From a checkpoint of a small mixture-of-experts model trained on Wikipedia.
Experts: 128 experts in each of 12 layers, 32 SwiGLU neurons an expert, a sigmoid router, a shared expert of 64 neurons.
Training: a variant of Adam for the experts, 676M tokens, 5159 steps.
Below are experts of layer 3 (counted from 0) of a mixture-of-experts language model. Rows are named router (the router's row for the expert), gate (a neuron's input weights, with its number), up (a neuron's input weights, with its number), down (a neuron's output weights, with its number) and show model dimensions 0-127. Each number is 128 + 32 x the weight over its row's rms, rounded and kept within 0 to 255. Numbers have three digits each.
After each expert's rows: a language model's description of what the expert responds to. This comes from a sample of Wikipedia text that the model never trained on.

# expert 51
router:140138115174137099144117123157151070164172130146152152154157098147149180126109113185148130133203153151150074099093151167153126114089125124106148169157140134099090134051113143101079131103180132132111089145113174089072142138129144151114067130061049145135118145132108046118145091082109153096155185072176088071137114114151096139181157095104161138094127094168179161121133138115109084123108
gate4:127144143109136110116119120105022095118069076093186133118117201108122064118091088130114092117101148067128114122099131165122129089129138140099142094132114114153190084105130127083083148145171120195117186155087136107109097184125157145152101176128093112129139148134127091104085147148076206081139139135097107123140130117093147097087051168162174097139131119124114145127100169184172142149094
up4:133132199179102075112078195094152134166171195123091134095118102138138083130115140170140110168146110119180111071144145125119106104143140120129147131175158120111080136146149130098225136125128115113118147152157146152117129203117156108088112172116131123134148139117056157142154111089122125089136174156113093143153150169082096074108193151133138105139115111098072126156067198143196179128164
down4:131144098118108091122110135129101132156106142060113139127084122143109164121077064144099155146140159097150137083197073145109155155149110133155075147089089168154150167184109138135155081168169128168166106118123153113150121175096089111134148167050080126123106179145069126166157163097101084148146092119099111079085150114151148121118145112186142160052131101158173160189138183157176173138136
What it handles: Standalone space tokens right before digits, especially between a month and year, table numbers, and tennis scores.

# expert 9
router:092152171135160131112098138108132089162149120158112126073188117149149183150129148198116124145137082142094082096088153154121102057089157131112140124182095189126048116060122076086120073103135166127163096106098170143118108160174110156126157125118121161078108122181126074075196126099086150066130174154157098123168109110144116134142157139140155093127128143176136169121077132140084095105135
gate0:100174175157137143125108121169088133092128105156161163149063148154140087126143112144165100127150139173137101180113158136134134137098102113142184152149076155101115136090106176089161088150075124151112093108070089142128123143214061147132150164126118139121151114211136091155149122097169145145154139105040059162135140098147098091170133155150153102116127140128104091083107169079131073202139
up0:155136090115130177135116111111112142060137152106131078093154110088062150113130177077096137149167107145110119114113121171051097095100152110096127117146174148117134126050104112133105188077107102121127206146078118136138107125146141147114143116168107106175160087112162136135137147150118166142193124130087072138130178105121168130172168140134114191109119149218147043086129141153153149178111
down0:150143157168036061107156194125173158137137107090109124100132141144049134121126128085073194086138126125141171157131107142175089137109099181148103124142123093134121164130101119186154122102191102098116121051171078139097130066127107127183097140157126182168157122133150122108125127132147128106102163134141116180069179150128108172183124128151152112134123090127149116102139109135086188155072
What it handles: Political and proper-name tokens like Democratic, Liberal, National, Saint, de, plus the suffix -ist in anti-imperialist, Evangelist.

# expert 54
router:112136159164144142146093126119152095132145184142130148136196124106158168158127147135130087131184133109137103091098137154157132119080132070078138089144152195090097166056051104114150108125135154139111059128126117135071093160139136169164080059106152133131121128118080086111175094060147184108136164079166099088175102118156158132207194105114132142123133126145144134130130075146117095157091
gate0:099111066087199117078132102053096157120122149167133162114157156113144139118161116153093167191136128125145121153076120165086163096155109114088196084172094176105154151120093153109156145077079121101118082104083136166089093162143142173134132168092095078134151170127093140183144153153144193131165141132087056138117137123099118083123138082106169124142111175182111154121139102185109118141133
up0:089104060152147142117165145035137190149112132100119166138124142116162151117114204119109188214135128121116165100104119155054075134102186104037163099199150184067132113064102092145123113137134114124127093130121163118126120134119163146112105142165184091136125137127093168130136160150157173131136114100157088173101128103139173107176127102137146122102144184151114112101136149163142124134148
down0:132125096122109166088138124132147108118081131150096117130150055144188159190097130154114101148157099065113121083127193127154158063184101172108144133185168142113161129160114147165136112140090145145111114128112128154145113100129149071114131145069123105126127148131113152168158140104118147085105124134073149115104172166132109180107144084119163125161057185198165084148141203178048155152163
What it handles: Bare space tokens in tables, lists and prose, usually right before a number or following word, as in in 1971.

# expert 35
router:084143164156144140074088124090131084154146173116105158114200120131145149097080131220139117119158147134143117165043135134131129137107120162168114161186069159082106118091093107130123132098086183120113063130067129151096108165117116151144143097156106161058105154144071090128140111070163121063132188132161143088089108097121102190124156096152175121156094102170129136152134125119105141131114
gate0:125173119131104111145109119125126045145225125122179121161052151152157163136110093144167194109089125128109161157156143157135149198126108131146123102107129150081133120117105213076111140115162113144167157126120123187126142121156119159154112121121137087147063062074100118150084152144130075171171122142189109132175120079090125163143140129107154145100128163134164134089128076166075121077111
up0:080132155081122157251091063144107118152153141068170097123118130118131147166069091117127112131126114113140122140140110137122086156120096113105109136179095136125146098153123138048139178130117137110110127120087087124123148162148064142108121089152056155107126089174118055105117170086100117137128149151118113182160158108120131164099191104121109184139144087093119085101150069171101065124102
down0:125139184118120160100142131154144131157095132118173143113173091091151111116099123120137122088129122078158143047136081096123105119142121023112117147143121087153075122145126129139096151125124167139065175101139093162109123125155211156110151077110128160135165169171071178112064162080118108154107161081161149133087152125053119084118115123219129114124112100126171136083133097120128124168080
What it handles: The word of after nouns or phrases, like "Side of", "Because of", "son of", "order of"; occasionally Among, outside, inside.

# expert 63
router:090143119141136108118105129107109055126176146122110136091156105107142180097090133147152113147108119116139050094088150157187142134095104105165156154194124177093076143134146093091094113130192161129136122141088133171098050164192137077150053128086094141088099177130118071124122126067131153098110108116215079087123134150143131161159124106113133147122107069179103139120091111122100104145111
gate0:116153147108137153147044151142077103131188126170117108117112099100106164169129026126117159107156103119148190163098105128164086110126175113054081134114083169057118138130124127058172161117146106136065072103118126096137116093155046145137140103154146130137156178096113156125110115125141122159156123174120070129126113158129145160141141116174124155160175141106195132128097096083111120078128
up0:136061120124090201168153065095130050099192154135154147140142141101141077121202104133126123075162137139098154110173120132161175130114125148118061154110130133105141124084104147154113071146110182103131220114115163132160076088115133136123088096102156097153089107147133120132132136108143135120143111121163102166126157119124177123155144133146038090068201150103142175145113110156107175133125
down0:177165152134122138128093118129130157103128153173125111098095147165175083133110111066141088109133144183186139160145135136130081124166160171129069137152121128127134139187142087103113150112138117108081221127144117086102157125160070142091047138169167161159106164147088189119139167123116128141134171143201114183170117115154106143061133086122077139110120098060141149166191142121128109146171
What it handles: Periods ending sentences or list entries, including ")." and quote-closing punctuation in references, infoboxes and prose.

# expert 21
router:128191147123152108097102126146127097112177178143105129141157124114151188125108175166143088152146126092118061111124157186177133091068126097125175080242112148120156123090125100122108124076160143139160130092091190159091100166166116140144112136130063135126131182168116101154179135056175130066177146079138126134171106092134109136152112090115134117142162101174150158130125145100126107091090
gate0:160126153163143069122145130123159180101082160152095138123103093102139137148077171092135081200151162190141159093152114124126096100142133070128139125134064187120147168142155138102122138066171104161140169093143117145101212117115107087093150183083175111153130076155080098164103152089136118137123165157116161101075088159077087157109147089166124142097066165101152158141136116119147165090118
up0:150120245109136121128083148181140122051145159127080132134132116154126135146132066073133140118144162135140157149136138174119108127152162105119156143128112096177083090042176113171162113072193097145150149113100122151029132123132113089131135099103114124094110093131131185122103133177133102112117117160073152140145156204120095137114111097149103116172125129120102158151080127174160100178098
down0:154161166104175138130123150143072126140126198097181095169171097102121128165069164105102128155123141149107206183172137140124112147138110119177090127114136138178049080121128139143149145177125155173107111151115107098112139086139119164079143067165119097094080121154123133130056169144200149085143135170124135148128168132098162172142129178155150142128082144149106094147041149092152117169128
What it handles: Line breaks after headings, infobox fields and list items, e.g. after Genus of beetles, OCLC numbers, cast entries, career years.

# expert 62
router:139107136159186090155075120150104068175158144156152137087163179116203171151096121178104098134132157079144120114084143132165093130062112140120137162152068131137133078112124114113141138102159118177155085161075116102127107127148083093116093124132115194078119132163083102085179080094102117093132166121137097071115107178099161128190098114146150071124138079193166119126150123146163095115158
gate0:107143121144148152095145067115127143118148111093162156137138129104150131121141186131117102162139099156185093078142192111162078170144125149095098157135117113041114145133146164121147125183144132111143190117045076142127108131080082141156129090180157090165098111098181114088138164125132171154168089137164101081083119101084164174167054066115112162133095097124174163136101168145131110167115
up0:074142158093077142126194159126151165132206157105091150148193094115113155094095041107114124110103089106131124108129131133108182147164096152110111133156179151085192144132130095069121116090078172068134104115167130089106099168141139163103175150113117107102123161125117116126102128124146200118052130094091204183122163153143107133087149134144138090110095134198121134142112116109110161158117
down0:113069140115120139139098127121127135090124134125105110132116123100140128156186084120132082137128215077033178145117140088138096172175118165057153038125129163116167149133181191153089064158145147091128165080129111128093159163077117159119102157102124165123141161143124100147177138105126116101136116103072100118169114147110091149178145165160126171120084161125145118125088086133067140146089
What it handles: Middle syllables of words after a prefix, such as of-fer-ing, pur-pos-e, mer-ger, New-com-b, plus Cle- in names and taxonomy lists.

# expert 24
router:059130155137167113110110110122128093124161142130149114148151092119102176127104138160132109144134065105169100134068171131113151132106110103141109124185098144128095084084150087058110085099145121193172096115087137133129075181164178134131087074143106160113089179160146117154172104082113148135192162088157129153182079154112056171168130134146120147138072097130133150173059113181151106103116
gate0:132173115099184093097166117095088135176156150106121178138128192136159121099129124134126130137159110114133129066137169132118177106129144096103191150099058111044191119112169139114148091127126133099116085130090178110165107130142147138109099171123140151109141144205135098195085171130154109121201153065146174109123133124150078109111103051165128179137175146115140145135147172077137154096153
up0:176139121089143093111158113073124180166186136108143151112122140190110099164149047174122118176138142092110124112111121108111132148123085085114100108119152123110139182055091150068128133121156135110180178116107130152119164117127091096091098098102113142123183071080108159113146068172093093133139165157092075158149113129175108126108143178079149177188088114127196159176127161106109164121154
down0:145083083110102125065077180090116125102104103136064122123090136133155072138155099137167128116153165114172080138155129149115112146104102094095142154090155072178122197116109098129157087128052135162110092125104157120132105105163171108115130174133088125107110123110115158156064112151081081104134142130158164080117098187101142090198177107108170128113177127097158173155139089156149069068105
What it handles: Heterogeneous word pieces and digits, including South, United, Force in Delta Force and acronyms like FA, RA, amid non-Latin scripts.

# expert 46
router:126139130137148148117138065118139038136172142099175133123198142142153196152145124189168105135146121134119089127105161151175107110135144128116101114189147118088120146128131053103117111104100180129132106136131123112117080146158123122066070110089127164117109169143105094068133127137140085112171151144098111048077083117089111162201095195140177120116131115190161123134115136110078111161074
gate0:134125135116139135198143095105120104138140153124074114097067142096107125171106123157134112167167170086105146174076137116218117181089160178124135104144111070155162104122110127161142131119119067139163067160054166129123134089175151129165039109166141158121087132146119124120155151122185155150209165117133129154101105151150076155139113166141106070082086112128130117128147166137098113076111
up0:165148163090145125177133104150170181099123153151141100122168093076126124152113052160167092150159150179097135189148100175152087155149110152100107087140142150142176137119073101168113103164096093104189066102143158116178060109120195112180107064137114100098098180118161161133137095116168105150135117090147083097104092089150103138152148140145109092111171136180076129163103151113149152131155
down0:142122127139121185176117103087144106119130144148132139185127160126113057120113185175140094096147221154148082127107132105072056110194090098111128146155116139123132161101161144162145143105110132041068108173125165157088181119155162170153144136109157129086165099119108124125105145131150087171100113130140138134084160136123078132112110101204070094101123114098132082143141104145129196069124
What it handles: Capitalized first words of titles or names, like Super, Grand, General, Real, Central, and pipe separators inside sports statistics tables.

# expert 61
router:072128160135200134113100076142158086119181112120103151122140132088100193102097151226143097171158130125152099100056111157118130108104146060119121072200107128096079126100106082137149123115155147163089154150114153128110096149162125098138092128061115139108103133130110077096137115082150152079131123078183129059145097146132108145156162119146186111088119090133187187103108149136118123137121
gate0:168148114137113075156091172131066121184169161143135094119100132125143140063086095139147071140125105100195135158090130171084167080112096128103143170174091087164162148154163087149181150113136176164140106137086166148170109136113181108186111178129140105122151170140164148129107112133148131107111162160067115042109183164134125115155133150162141116177165092159186125123090114122081107102097
up0:070111149151118117108215114105139104072113142105180119093178091119139153167126051117128163115131172227131100152101120129208124131117137140185145146136090147109132044098203169115089121110161130115126123082140152126123154154173092116106142099114118124136083105158141107161160132107166120132104162200148105142137092153132092123092104138199135188113128146113125125128131145167182074099101
down0:112129142130092089078110159169180160185127102073088093096170123077174116151129126130172161100206163126157089146138130074122130114057097144115095105091109146119111107113133192089129157106188065139173093146143096153227121092072096116140193153140102126144166137085106136162122120137115152147156127154150117088143108125119145107128125110155123127067054173159111146139109128134148083173109
What it handles: Bare space tokens, usually before a number, as in SR 104 or 325 looms, plus pieces like eng in challenge, into, within.

# expert 15
router:133135153163150073110150142146159091121143118179111143126192124097107194139106108157155101152136112093133102101130140117158190101112093099123136072189125183097085109119133118134139137109104124161152084102083132188075101138143146161153059111098122110063111141172104061094179168112151177100169169136162122049129092115097098109175163093157171102099129128218144157135120143115123098173128
gate0:129097133185098213116151112165132168089172074129148146154103117074113091052147137138123111179167213138164122118085170146141117076109102131107109153126117176119225159118075125114114086163109144101147137159166149081114125102140132107056100151125149153096218163102099161130149107128122149111107130120091133161128125096113145103121174121136168142137158165100129150187132146157149168091078
up0:127183083094127166150131136129133158103186124143091127179083185149111104044168129090134136142096159097084098100104155100125180124161065133086130066121140221124129167137092138116150123195118126110184195162118154126104141130173123117077139116127133113085146107081124136112112166137160186117088141154109176183120134100104151077152165167146156076087141131096087153152142142162139116111079
down0:135141082159125144143124143148186202133147132101184157085198187117136102104154174129113120171102180124172188114090158155103142063115114150133137109048067087099178111060131142139142140151088130115209104135147103138182138136129161113067143165111154109164127154100102186152169116119177129116111120079120122143135122114112121132091114142135142129107078144056122142173136139133170118060156
What it handles: Pipe separators between cells in tables of songs, films, court cases and sports rosters, plus some semicolons and closing parentheses.

# expert 60
router:099184163147167122114099108059205096113147117125090167116143126113158135109144168141144106172185136116100067099079189154124119108131155090148143108125140166052109074083065085098101118135120186152130080136112105172126115103149173117101087112104089189148114126130111099131151112041093199098136163125129097082163099097130086132155160129167129168077155093131091151122153146136146103137121
gate0:130208117135141132123104116151152122077145142160131152094125111093120099105196087162140150109133165128124119046133190141115130144105183107102091158114158125157061088140137085128130111178135121126116104115130190175111146160131118135131076134118085136135159065172079156083173067133187136102155198084136178070100128124194072165094128095077160141174109097159150133134157096124115153118120
up0:163172067145110106143141120045143121148088130138132148126097132063143103172123207134123153085183111134167119128091153128065129146165108125167085087164148137076086151124096157129175103131076124121111105108129118113149105080156083120089129155151188109144142079138129098125144122094209124174104119091176113140145168202128142116127121174173168130107127200152121108106152107090127099199084
down0:178151160108107137074122138178177119178097126182126068138164158124149169095117150148115131219108141125196167133154108174093115110129079116135150138114127071119112113114096143146124136159165064159137112110163153130113110106153169235068083136143155103111090096089140137136129131081064087139148124196153132123156109142143144155080119127162142171158127133132121097129141127106143158213183
What it handles: Inner word pieces of foreign names and words, often with z, k, j, like ze, tz, ji, mann in Hungarian, Turkish, Slavic names.